Weights of a small mixture-of-experts language model, trained from scratch on English Wikipedia: vocabulary 16384, 64 SwiGLU neurons an expert.
Below are experts of layer 10 (counted from 0) of a mixture-of-experts language model. Rows are named router (the router's row for the expert), gate (a neuron's input weights, with its number), up (a neuron's input weights, with its number), down (a neuron's output weights, with its number) and show model dimensions 0-255. Each number is 128 + 32 x the weight over its row's rms, rounded and kept within 0 to 255.
Before each expert's rows: "mostly gets" lists some tokens that are sent to it at least half of the time; "raises" lists some tokens whose logits its average output raises strongly, later layers aside. This comes from a sample of Wikipedia text that the model never trained on.

# expert 2
mostly gets: " had", " has", " were", " have", " they", " but"
raises: " a", " the", " in", " an"
router [137 144 168  90 161 136 144 100 206 134 162 155 146 142  99 105 178 150 129 143 152 100 173 107 159 122  85 120 126 146 194 213  92 156  77  82 173 143 116 123 123  89 152 137 146 185 133 147 151 204  69 143 116 181 141  96  90  88 112 147 147 128 110 127 137  89 127 142 112  99 145 118 147 108 168 125 145 103 182 103 107 114  64 146 184 118 122 156 106 123 150 208 112  97 116 150 135 129 155 133 147 124 141 114 125 137 148 103 173 113 121 102  68 106 137 144 103 130 131 140 126 179  88  59  84  86 160 134  80  79 124 129 137 177 119 101 121  76 156 140  68 130 104 124  95 153 143 138 102 155 110 128 159 121 134 179  99 130 114 176  95 136 122 105  78 114 109 111 161 163 127 143 116 158 125 187 132 129 121 135  96 147 102 110 130 107 125 203 180 177 107  94 114 106 181 146 111 136 122 142  90 119  94  83 151 108  83 125 174 191 143  62 144  76 137 102  99  77  80 130  75 167 207 133  88 162 136 147  87 145 167  92 116 169 115 140 123 203 173 101 102 112 131 200 164 149 212  80 146 105 101 141 118 177 141 156]
gate5 [ 93 189 104  70 163 148 127 124 136 134 173 149 196 112 146 177 194 124 174 117 135  82 109 175  72 151 103 151  88 118 162 125 145 135  70  96 112 144 139  88  99  95 107 122 157 133 145 114  98 138 143 130 114 108 136 110 124 126 126 192 157 129 131 175 116 158  87 104 163 117 119 125  91  78 119  90 145 108 147 194 136 132  98 189 207 113 147 215 138 154 146 142 139  96 193 179 104 124 175 136 104 125 137 147 169  77 123 100 149 153 106 136  72  90  79 134 173 163 107  99 111 121 126 150 139 120  99 141  91 122 144 139 146 140  89 101 123  99 160 124  82 118 144 135 166  78 131 119 111 164 130  83 118  98 113 154 104 130 117 140 110  97 125 113 117 189  92 150 102 159 166 100 149 145 121 111  89 124 124  43 110 157 156 131 137  87 124 154 137 129  79  62 122 120 146 188 118  75  51 107 138 141 120  65 111 188 103 108 144 176 117 115 132 119 127  69 145 117 120  75 142 129 162 154 165 115 179 113  63 155 121 134 154 140 142  92 198 120 133 155  84 158 159  77 144 179 116 148 117  39  29 153 170 163 126 127]
up5 [111  95 105 139 106 102  86 147 131 149 159  51 135 165 115 112 131 148 166 112  98  76 142 141 155 116 151  66 178 146 105 128 188  53 161 145 168 195 127  90 142 157 103 133 144 114 104  84  79 144  89 160  80  98  91 138 118 101 108 103 119 158 170  95 139 147 155 174 105  45 135  77 192 238 136 151 120 136 182 160 112 208 146 119 103 121 116 103 127 103 161 124 122 161 143 138 107 149 153  75 135 123 165 163  90 139 120 109  86 131 134 189 206 125 152 154  98 146 135 158 159 164 175 148 139 147 221 136  96 147  70 136 108 164  71 128 139 119 161 150 173 170  97  83 116 102 109 152 133 102 130 145 143 154 155 133 147 135 103 162 163 152 150  94 107 162 124 156 161 160 131 146 121 141 149 116 102  80 161 165  62  68 117 133 163 174 128 153 113 171 144  98  74  67 138 136 128 131 143 184 118 144  94  83 154  87 110 143  95 153 148 123 112  92  95 119 138 100 145 151 111 112 153 151 156 147  88 127 192 173 125 115 126 144 113 158 106 148 101  87 128 217 166 151 128 117 120  83 153 135 143 157 141 167 167 141]
down5 [ 67 132 151 113 122  88 108 169 102 122 128 165 129  93 189 145 148 116  89  99 124  65  85 151 109 121 129 120 102 110  51 154  78 107 139 118 193 113  99  78 123 150 162  62 118 121 171 147 145  97 151 102 126 135 180 117  90 134 199 144  47 145  90 163 134  74  75 111  76 180  91 104 142 115 105 136 174 146 146 114 103  94 200  70 166 182  91 122 136  74 129  86 111 163 202 146 166 160  85  99  94 138 148  97 112 116 176 116 154 118 128  82 140 195 185 162 148 148 160 113 168 148  90 179  79 133 137  73 143 129 100 117  91 132 115 160 106  91 116 158  89 146  96 100 185 118 107 165  89  70 122 125 132 134 166 133 124 114 131 104 101 106 124 129 205 125 126 162 121 135 139 135 116  98  90 119 110 137 100 103 144 107 105 136 114 158 146  90 107 136 139 162 101 136 203  64 107  95 115 128  58  90 117 128 108 162  62  94  94 150 105 164 133 119  74 126 143 167  87 137 151 119 171 164 160 140 112 131 176  70 147 187  88 135  98 121 120 114 127 106 135 111 174 136 110 149 103 182 123 164 110 122 147 141  89 142]

# expert 12
mostly gets: " who", " also", " known", " time", " more", " work"
raises: " in", " at", " and", " on", " for", " to"
router [129  95 122 126 120 133  63 106  99 148 125 162 126 211  98 114 190 158 130 100 155 123 142 131  83 119  98 128  80 166 122 127 108 135  80  98 133 121 109  93 124 112 144 139 127 127 111 114  67 169  90 112  96 124 132 175 126  44 140 145 112 140 112 135 108 177  78  64  76 105 112 190  78 106 173  77  98  80 135 132  86 143 167 122 166 140 154 185 140 141 111 159 148 123  79 184 128 139 124 188 111 119 120 165  86 161 134 123 151 131 121  99 135 153 170 134 122 116 209 170 192 130 165 172  69  82 185 170 193 150 143 167 131 154 123 118 123 108 146 129 147 118 128 129 108 138 140 180  99  96 113  86 144 167 136 150 149 160  68 173  89 136 107  70 126 141 121 161 147 190 112  78  97 170 113 159 123 140  58  74 117 149  65 209 144 104 113  98 170 148 139 164 161 109  78 119 131 163 141 147 126 123 131 123 153 141  79 141 129 138 126 122 130 170 107 104 120 194  98  71 114 168 189  89 110 152 114 118  78 144 150 101 144 136 138 116 155 122 167 135 110 133 189  80 118 130  89  70 112 179 164 149 104 178 170 110]
gate7 [ 96 104  66 213 171 108 112 150  88  73 136  85 111 113 130 111 120 162 124  89  77 136 133 117 102  74 124 207 118 155 116 201 123  76 108 106 127 170 195 112  97 179 160 115 180 146 129 128 140 105  30  91 136 125 174 141 146  97 208 100 127 121 108 145 124 143  83 139 158 140  95 124 164 131 159 134 117 145  83 120 119 129 104  86 176  77 117 106 123  95 110 159 119  98 163 138 115  69 156 109 144 245 124 116 105 162  81 166 180 114 121 152 161 188 123 138 139 161 125 153 162 141 141 132 136 122 170 119 126 135 146 136  88 119 105 192 179 127 143 137 107 128 114  98 180 133 177 136 129 121 182 130 133 170 118 143 161 156 109 136 115 174 149 101 147 194 139 150 204 155 151 131 159 131 174 118 131 109 110 127  85 144 110 128 138 134  97  88 111 136 120 138 127 119  98 156 123 176 113 141 156 121 152 219  88  83 117 132 143 110 153 101 179 208 151 144 145 114 106  59 195 166  88 116 130 147 121 109 104 140 133 130 195 134 169 121 106 121 171 155  65 143 166 178 129 132 163 170 123 156 117 109 150 124 137 116]
up7 [ 87  60 104  97 125 136 115  68 119 148 164  88 169 154 194 114 113 143 139 148 148 142  95 138 203 144 184 162 142 124  96  45 116 113 108 105 136 129  95 160 188 126 138 125 148 126  69 175 150 117 160 145 121 193 143 141 133 108 135 118 145  90 105 103  92 132 148 123 121 105 111 150 131 123 103 138 129 101  93 105 113 126 139 123 119 167  73 149 147 127 139 178  98 148 151 134 136 158 118 119 157 121 136  77 142 152 108 116 196 104 108 180 107 165 130 100 174 119 193 127 158 128  85 120 191 128  81  99 119 141 156 142 143 119  85 136 144 129 154 147  57 133  84 108 141 102 189 188 169 112 147 142 190 201 118 117  47 179 131 138 103 104 122 110 164 169 134 191 177 154  91 126 100 193 169 172 172 144 160 144  58 109  61 105 139 160 136 135 155  67 179 154 158 111 178 133 129  80 126  97 154 122 145 100 130 114 181  68  99 134 151  96 157 158 136  98 142  99  67  85 136 170 104  81 119 167 177 142 143 176 132 132 167 100  74  69 160 119  90 139 142 145 109 139 169 132 156 143  92 141 119 118 117 167 162  80]
down7 [153 103 115  73 104  95 150 144 110 156 143  77 147  98 119 201 175 142 128 140 127 131  98 147 154 125 121 114 195 132 126 188 140 100  96  88 183 114 155  91 159  83 121 157 119 140 171 118 111 143  55  73 119  94 148 102 131  83 107 142  94 144 153 116 180 105 129 132 179 129 113 113 157 128 120 102 186 112 119 167 110  94 120  63 114 148 163 154 131 148 163 152 112  75 128 127 167  83 106 111 124 114 146 145 169 131 154 105 117 167 153 121  82 193 111 162 135 175 166 193 121 195  92 100 175 188 162 125 132 108 106 104 177  82 160 114  93  93 120 135 149 142  93 114 150  94  94 171  49  74 142 139 101  95 136 149 182  49 156 123 140 118 103  93 203 145 128 133 181 142 107 161 205 126 132  96 129 141 115  81 116 146 171 135 130  68  90 138 103 130 140 147 129 110  87 150 125 166 139 122 104 115 133 147 123 127  73 124 149 121 146 128 202 123 158 160 142 141 148  87 194 150 141 106 154  97 100 148 120 123 156 161 141 131 128 141 124  52 129 109  13 127  89  98  67 163 104 118 102 163 129 112 106 134  89  68]

# expert 4
mostly gets: " D", " B", " K", " R", " F", " M"
raises: "elled", "umb", "elling", "ury"
router [120 163 107 157 161 162 156 161 152 110 131  71 119  84  94  71 122 117 100 101  93 113  74  93  69  87  92 104  77 161 164 135 178  81 111 110 150 127 136 144 113 115 138 118 164 101 135  74 181 130 124  83 141 165 160  99 171 165  71 108 128  85 140 118 160  83 151  94 118 209 151  99 132 193 126 154 138 215  79 155 116 163 125 166 137 145 153 113 121 131 144 118 143 143 179  75 121 128  90 162 106 115 137 182 168 137 151 132 163 119  78 166 165  68 136 131 164 171 158 115 116 121 141  99 145 127  86 126  90 123  67  82 151  98  82 157 119  71  92 106 167 150 148 105 108  98 126 161 172 138 131 138 130 105 155 126  77  62 135 122 129 198 112 152 119  76 133 137 127  84 168  96 109  48 135 121 138  50 144 164 148 111 150 169 166 118 102 141 132 134  88 141 124 109 213 108 139 174  79  87 144 157 145 149 102 134  94 114 124 133  89 127 141  98 149 137 149  79 175 168 122 112  77 179 159  85 112 151 183 123 108 206 133 113  94  81 126 115  93 131 168 134 126 147 109 151  90 153  97 145  99 174  87  94 119 147]
gate5 [130  93 104 146 123 150  85 137 107 124 166  88 149 116 131  55  48 152 111 131 151 150 127 132 186 110 147 124 103 165  86 155  99 149 117 108 173 168 214 199 109 121 128  95 146  88 142  75 157 142 111  49 131 155 145 138 184  84  89  94 144  76  99 156 118  35 154  92 108 143 151 190 187 128  87 129  94 125 123 206 122 168 122 183 162 112 168 197 118 128 141 124 163  83 141  97  89  94 170 131 206 103 122  73 124 155 152 121 143  64 123 162 163 135 162  89 103 179  84  98 169 146  88 131 170 163 129 201 115 144 200 125  98 120 116 138 177 147 101 166 103 124 137 160 124 157 165 122 160 135 123  94 171 115 152 141 186 143 153  94 127 136 120 168  70 164 138 171  71 139 125 134 139 110 198  92 126 122 118 133 160 130 128 131 139 108 169 121 106 143  91 145 149 128 117 114 118 168  76 109 127 177 119 167 160 145 137  73 179  86  88 127 152 108 130  93 140 140 108 145 167 148 105 111 181 134 134 145 102 128 116 160 161 142 138 124 157 184 118 106 109 128 180 119 110 129 127  92 122 175 116 143 139 121 134 181]
up5 [120 130 116  96 103 123 131 156  86 160 137 111 112 132 126 168 134 159 150 164 163 147 111 106 137 169 158  51 138 155 118 115 104  93 171 140 102 163  64  97 112 103 126 101 112  95 110 133 165  91 137 121 108 133  69 138 111  97 167 167 112 142 120 121  71 146 126 113 215 160 131 164 148  97 114  88 131 101 177 128 156  97 105 102 104  74 116 107 101 128 139 153  96 142 146 142  77 120 188 120 126 177 168 162 144 145 125  78 161 106 162 139 156 119 178 138 103 181 159 129 134 161 173 129  49  75 155 118 114 133  91 202 127 134 118  90  92 157 165 108  94 163 118 152 167 120 138 119  98 144 138 107  54 153  79 167 124 106 168  95 106 144 119  99  76 156 124  56  75 108 187  78 139 139 178 156 125 154 145 164 137 127 183 110 118 171 102 104  97 110 144 154  66 137  90 110 186  69 112 108 139 102 109 145  99 153 151 104 146 126  68 168 179 130 135 149 114 137 197 126 129 161 121 147 183  90 131  64 113  95 116 121  50  97 155 152 141 161 166 149 196 110 191 127 186 167 105 102 138 131 125 113 106 207  82 104]
down5 [103 110 150 195 195  71 122 162 102  92 109  94  89 150 171 184  63 167 113 167 160 157  99 102 158 180 161 135 106 133 155 164  91  90 126 107 135 142  85  41 146 135  97 104 135 136 204  93 108  93 101 139  69 145  74 110 127 137  71 180 142  90 113 111 126 122 148 188  90 171  75  96 104 150 152 113 156 132 139  93 101 115 151 132 105 127 126 114 152 166 133 105 141 150  44 162 107 143 176 145 133 174 125 167  97 113 109  68 102 137 120 117 126  92 125 100 168 185 177 116 127  89 121 143 131 159 122 135 161 156  89 107 132 149 166 194 134 158 129 113 128 113 114  94 174 142 111 102 150 130 161 143  94  92 106 147 171 140 104 182  76 146 158 162 111 134 127 115 102 128 122 132 109 116 108 164 107 110 176 109 163 126 167  92 130 102 125 169 167 162 154 131 149 117  92  60 205 136  85 114 104 123 110 186 151 145 139  80 139 129 124 129 154 105 180 116 150 129 121 176 130 210 105 116 124 182 184 212 114 109 102  55  92 100  94  86  98 108  95 129 134  99 155 166 118 123  93 102 113 161 142  87 180 116  87 111]

# expert 10
mostly gets: "===", "==", ").", " ==", " ===", "es."
raises: "\n", " |", "-", "\""
router [103 136  94 181 147 115 159 130 145 129  90 106 109  80 228  86 112 164 125 149  67 104 116 106  91 147 140 185 157 120 130 101 144 101 185 201 110 115 130 105 125 129  93 167 170  98 130 174 117 129 190 146 123 117 103 101 130 129 146 144 138 156 120 109  99 149 127 209 121 139  94 167  92 164 104 139 156 140 112 165 112 171 140 152 122 176 166  90  87 177 175 117  82 123 139  76 137 141 111 131 126 147 183 119  89 103 134 152 121  83  71 104 128 126 101  73  95 175 145 143 139  49 160 143 216 133 193 123 131 174 121 119 148 115 145 165 149  79 210 124 109 103 122 163 137 140 136 114 174 132 136 122 119 143  98 180 195 115 164  94 131  75 100 122 127 158  64 110 111 179 111 124  98 139 159  92 106 122  62 147 134 109 144  65 142 134 148 103 105 118  76 148 109 151 100 174 172  52  86 158 116 115 101 150 135 125 138 162 207 154 135 153 171 116 129 137 131  96 182 102 155 118  53 153  87 129 119 142 129 110 110  95 148 158  82  83 109 125 166 183 107 117 152 137 165 137 120 194 137 112 146  92 101 103 162 130]
gate7 [164 100 151 116 126 157 104 149 178 105 147 130 127 142 172 109 176 117 148 168 118 163  70 200 135 118 167 146  81 136 146 160 107  96 211 152 173  93 163 156 125 139  21  95 131 125 158 137 121 161 170 163  77 141 117 114 137 160 154 142  95 111  86 180  91 160 105  99 167 142 128 176 156 131 155 110 107 108 128 127 188 189  98 110 132 100 135 147  88 129 126 139 109 131 100 130  75 115 133 150 156 157 116  75  80  92 169 164 113 139  48 134 141 121 128  90 146 137 151  82  43 132 124 137 202  80 154 137 153 193 186 105  65 113  89 124 144  82 157 165 170 116 145 122  98 105 171 141 178 110 131 122 120  82  95 128 171  99 128 134 144  64 133 126 144 118 119 131 102 132 135 163  79 151 178 135 118 100  49 166 167 132 129  71 155  95 144 140 141 141 116 157 147 137  63 133  92 141 134 143 176 101 129 104  89 169 122  68 133 236 116 155 179 104 132 173 134  96 115 156 110  94 123 104 125 102 151 162  94 103 144 103 142 131 112 122 109 146 144 158 103 119 133 102 156 145 140 173 163 201 115 116  78 121 115 111]
up7 [107 172 197 108 142 153 141 101 115 168 144 107 143 104 176 138 140 125 178 104  89 128 186 132 187  81 148 136 219 139  89 135 100  97 112 127 128 140 124 139  87 119 168  56  60 141 183  72 137 102 131 209  53 114 172  67 108  97 115  56  67 168 108 157  76 114 127 122 123 171  61 131  99  75  58 130 137  97  96  76  98 106 138 183 166 107 152 119 127 135 170 149 126 164 124 142 102 147  82 110 116 127 111 111 135 144  97 132 122 179 131 126 155  82 145 152 135 157 122 186 113  89 135 167 118 132 139 128 188 154 134 142 124  95  80 155 129  75 101  68 130 115 115 104 112  64 147 158 182 132 140  77 142 138 114 107 163 166 138 107  93 161  91 128 154  93 181 135 122 155 119 161 135 169 109 148 133 185 113 144 157 132  74 142 103 120 174 123 100  70 132 170 119 138 108 195 149 126 139 152 124 106  84 153 179 137 150 103  96 110  98  86 155 110 147 127 140  97 139 130 130 110 144  94 126 129 101 133 113  51 103 104 134  93 159  87 135 122 160 120 148 115 109 140 191  67  74 186  95 146 135 108  86 151 126 102]
down7 [157 156  69  99 132 171 181 121 110 134 111 104 159 195  68 127  76  89 120 137  99 114 184 108 142 136 105 166  91  92 175 142 163 159  96 122 149 131 124 173 120 103 126 167  91  82 162 126 172 124 142 138 134 107 124 154 126 124 186 150  87 128 137 133  54 110 147 132 121 167 113 146 148 110 152  94  87  96  60 133 134  96 130  98 146 121  98 185 165 163 163 105 123 103 135 146 155 142 107  94  80  98 106 168 124 108 172 142 102  56  92 127 162 157 138 214 134 117 128  93  34 120 185 127 154 143 122 100 114 122  91 160 110 142  71 229  74 123 118 108 137 116 105 159 123  71 162 104 189 171 100 172 134 114  71  80 144  64 199 138 133 151  97  91 179 134 152 130 104  80 130 135 144 134 145 109  66 104 105 101 110 131 143 117 121 147 159 132 139 111 149 163  86 103  87 128  93  77 162 106 108  85 140 152 145 173 155  97 148 142 132 130 134 136 114 112  67  98 188 118 154 169 120 150 135  78 128 172 157 189 154  97 175 128 172 179 133  94 125 142  65 126 160 113 179 129 132 125 127 110 149  93 116 144 162  87]

# expert 5
mostly gets: "|", " during", " by:", "On", "″N", " Born:"
raises: " the", " a", " "
router [111  98 177 114  85  95 152 142 128 147 150 121 126  80 195 159 190 118 171 159 131 111  75 121 201 112 136  85 187 106 136  34  96 121 145 143 156  95 137 151 145 132 127 184 160 106 141 147 199  96 175 142 140 128  75  56 123  91  90 135 110 171 102 143 135 125 162 160 129 117 133  98 146 119  82  86  93 156 126 144 144 150 175 176 103 131 125  55 105 112  66  78  74 139 116 157 175 123 115  49 132 118 159 107 102 144 141 141  90 148 198 118  90 110 123  65  75  90  71 141 102 206 142 120 138 168 136  71  98  86 160 104  85 117 150 100 111 124 158 102 111 120 103 146  75 139  90  78 105 108 173 204 161 105 141 128 145 119 147 115 104 101 119 169 191 111 116 116 128  99  79 141 134 150 103 138 145 121 132 104 143 145 147  71 114  83 143 176  88 119 136 131 107 180 167 118 121 151 138 132 126 119  67 167 140 111 120 100 116 150 151 103 167 104 150 187 129 133 141 137 120 119 148 150 118 116 107 143 127 125 128 156 129  70 154 211 115 166  94  92  82 105 117 141 149 136 209 168 167 110 117 126 162  92  99 131]
gate8 [120 126 114 102  80 147  99 119 103  67 136 106  92 148 104 125 166 158 122 178 124 151  65 151  54  35 112 106 144 163 117  92 133 125 148 137 127 178  93 187 148 115 112 126 143 193 137 115 105 121 143  94 121 108 114 171 152 105 165 133  77 118 187 125 157 114 135 120 178  89 145 149 142 104  93 146 132 151  90 133 128 140 121 142 126 124 144 159 182 171 205  82 121 150 124 109 132 100 124 114  92  88 124  76  81 109  78 212 130 137 179  96 130  54  94 133 174 123  81 113 136 110 147 102 152 136 155 111 148 120 126 145 126  99 106 126 133 113  89 152  98  64 110 120 172 100  89 139 103 139  89 173 153 109 106 199 138 126 164 149 140 121 141 179 229  94 194 152 112 117 104 147  99  94 138 119 119 158  80 142 113 122 204 105 178 141 153 180 141 103 165  52 153 124  98 143 131 133 142 125 140 150 140 123 123 120 167 175 121 146 152 157 162 112  96 212  72 181 177 127 164 133 194 139 162 135 109 142 141  59 124  74 103 130 126 145  89 129  96 143 125 188 159 115 148 155 134 145 105 184 164  92 150  84 129 146]
up8 [101 113 123 126  88  80  99 112 128  94 124 107 125 106 118 172 222 193 104 162 153 174  80 149  98  91 153 108 118 119 135  60 108 103 157 164 127 158  89 196  93 145 105 183  84 180 124 137 145 120 127 149  98  97 105 146 121  75 152 134 157  78 145 159 132 105 109 105 103 139 147 107 144 135  82 116 170 141  61 149 131 120 171 118 110 100 111 161 161 133 163  93 104 125 103 122 144 152 112  97 103  54 135 107 108 119 120 156 126 107 149 115 165  77  46 119 213 148  90 125 141 103 107 147 131 140 152 118 101 145 134 113 138 118 113  64 124 135  88 118 176  51  96 120 118 115 121 140  79 186 116 120 175  43  85 146 150 157 162 158 126 101 145 166 162  51 122 148  92 128 118 127  94 142 147  90 160 132 144 142 127 127 109  99 174 161 141 129 146  70 116 124 112 166 101 167 151 137  97 114 153  91 152 162 146 119 159 113 142 129 176 119 194 142 104 173  61 180 135 135 132  81 137 134 115 127  47 117  83  79 155 125 109 132  61 136 113 156  86 107 104 213 213 134 177 154 166 134 101  82 134 112 141 143 148 134]
down8 [106 120 101 156 153 102 166 106 109  98 126 144 101 152  93 151 132 197 142 121 168 130 104 101 113 164 121 196 122 129 159  93 117 111 105 150 110 140 128 122 191  89 125 102 124 171 149 164 139 140 160 142 112 128 160 163 117 110 134 154  73 107 141 181 110  66 101 158 135 166 189 186 114 191 127  63 133 120 132 153 105 152 171 137 128 125 105 169 137 132 112  83 136 119 144 168  89  96 172 113  97 133 151 154  91 130 145 123 179  96 121 149 152 103 113 183 143 169 111 111 124  84  70 112 130 122 161  75 169 110 111 162 105 122 182 123 150 115 109 155 102 101 100 127 123 138 101 160  80 192 162 177 129 141  40 141 114 159 108 163 128 102 120 136 133 130 164 150  81 151 179  73 159 125 132 144 157  35  95 135 105 107 218 157  92  98 140  99 134 148 111 185  24 157 161 123 100 115 157 135 128  92 142 106 126 102 157  72 119  93 134 109 149 126 152 135 135 205 166 208  70  63 187 142 111  58 162 141 123 130 131  68 128 134 100 122 129  74 128  76  91 139 159 156 145 134 146 136 125 149  94  84 117 115 181 113]

# expert 13
mostly gets: " is", " was", " were", " also", " which", " has"
raises: " the", " a", "\n"
router [134  56 129 142 191 103 113 101 125  83 165 142 134 149 150 154 114 140  89 100 158 139 122 111  92 161  81 131 145 116 159  90 111 174  69 155 120 160 127  98  89  92 149  99 145 161 129 153  87 151 114 179  95 180 174 126 158  45 180 148 137 129 124 114 121 132  70 141 153 103 121 121 165  57 123 147 133 142 150 103  93 103 137 150 154 129 172 218 136 141 162 160  81 107 141 169 102 144  97 107 115 111  92 100 165 145 127 152 145  97 132  85  93 108 135  75 156 140 175 155 183 149 151  69 105 125 175 181 124 133 114  85  74 146 150 102 106 160 177 169 159 166 115 103 175 166  61 204 150 135 158  86 160 168  94 100  97 156 140 201 155  82 106  73 118 154 138 159 150 174 114 167 167 184 140 146 134 182 141 118 140  96  96 145 155 138 123 128 155 147 131 168  80 133 117 143 142 143 131 126 119  86 140 180  88 108  81  75 174 122 151 138  68 151 148 123 104 205  55  94 118  99 170  92 153 158 103 127  73  97  80 153 156 143 124 114 116 130 171 131 114 120 151 110 160 139 126 129 134 118 183 159 108 143 183 146]
gate5 [114 130 119  89 120  68 218 149 148 113 113 113 125 110 142 130 107  56  90 122 141 161 107 161 133 165  93 131  96 102 154 170 146 130  87 188 119  92 106 142 130 153 146  89 113 138 134 187 150 104 148 184 110 107 126 162 161 140 128 119 171  97 187 143 147 159  98 157 157 103 132 167 120 136 115  66 161 115 152 172 169 158 156  99 119 153  88  90 149  99 111 180  96 110 174  93 135 135 148  71  91  91 213  49  77 169 164 158 140 133 122 142 110  89 161 108 160 120 151 129  91 185  93 178 128 151 155 133 167 125 177 164 121 118 105 122  76 131  53 130 135 103 142 126 116 111  99  89 129 154 144 171 128  84 151 160 144 126 125 112 150 182 173 128 138 107 121 165  83 112  74 131 141  69  86 148 106 143 242 109 193 134 102 112 113 108 183 114  91 134 122 130 154 144 106 136  68 151 142  96 126 160 136 106 155 103 110 111 113 154 102 108 113  92 171 178 107  80 101 119  86 186 146 129  84 123 114  89 115 145  66 207 120  77 136 157 149 153 113 116 124 131 108 137 165 112 161 100 138 104 180 144  80 193 142 149]
up5 [159 151 153 166 141 112 128 119 165 152 167 125 104 107 115 139 120 124 161 124 123  85  98 156 152 138 151 139 200 179 102  96 111 124 149 180 114 110 112 117  98 170 142 178  96 126 139  96  87  82 167 102 139 133  54  71 149 144 115 161  91 150  95 110 110 146 182 110 151 149 149 116 136  67  88  67 108 147 128 103 113 114 155  72 108 155 147 163  90 125 100 150 184 137  88 140 143 134 169 201 132 148 125 133 116 112 122 131 109  84  96 129 143 126  79 126  85 105 112 136 115 119 122  89 110 129  82  52  76  87 140 122 111 175 149  75 108 151 143 153 142 128  64 133 111  93 211  85 137 129 156 144  67 142 130 117 147  97 150 111 133 132  94 185  94 132 145 114 129 133 170  94 189 151 190 106  95  92  43 130  89 140 156 141  99 107  93 194 130 159  91  50  59 132 126 153 161 202 111 134 132 107 126 188 160 103 163 159 179 125  99 175 110 111 111 104 151 103  79  91 111  83  58 185 131 137 136 136 139 183  99 121 170 176 170 147 134 128 150 121 130 105 109 130  90 103 130 105 114 170 142  91 126 111  71  53]
down5 [126  85 168 121 154 123 161 115 102 196 159 130 140  90 131  93 177 159 122  73 127 116 121 140 103 115 154 101  97 111  95 150 143 134 145 116  83 123 165 179 116 110  63 128 151  77 110 157 134 168 200 192  70 157 133 131 137 173 150  68  96 115 180 152 135 170 181 138 118 138 137 138 106 105 144 146 160 136  98 168 113 183 114 124 100 110 102 153 123 103 141 159 146  54 161  69  98 127 143 107 142 149 127  91 119 154 108  92 102 155 158 108 121 140 148 128 174 126 109 109 146 187 129 115  89 146  91 152 131 139 137 117 105  69 138  98 131 121  77 156 102 174 150 138 104 123 143 180 178  35 104 139 147 147  97 132 176 104 157 135 122 109 178 135 138  96 129 127  98 115 145 103 100 170 158 123 108  87 193 110 155 152 132 229 134 122 129  99 143 141 162 131 126 144 146  98  74 158 117 135 117 101 115 126  75 101 142  48 119  97 199 137 146 136 181 105 149 135 144 124 125 208 192 140 135  91 128 128 138  84 122 138 171 172  86 173 151 105 144  89 195  72 130 155 172 147 171 104 129  86 156  47 131 171 208 100]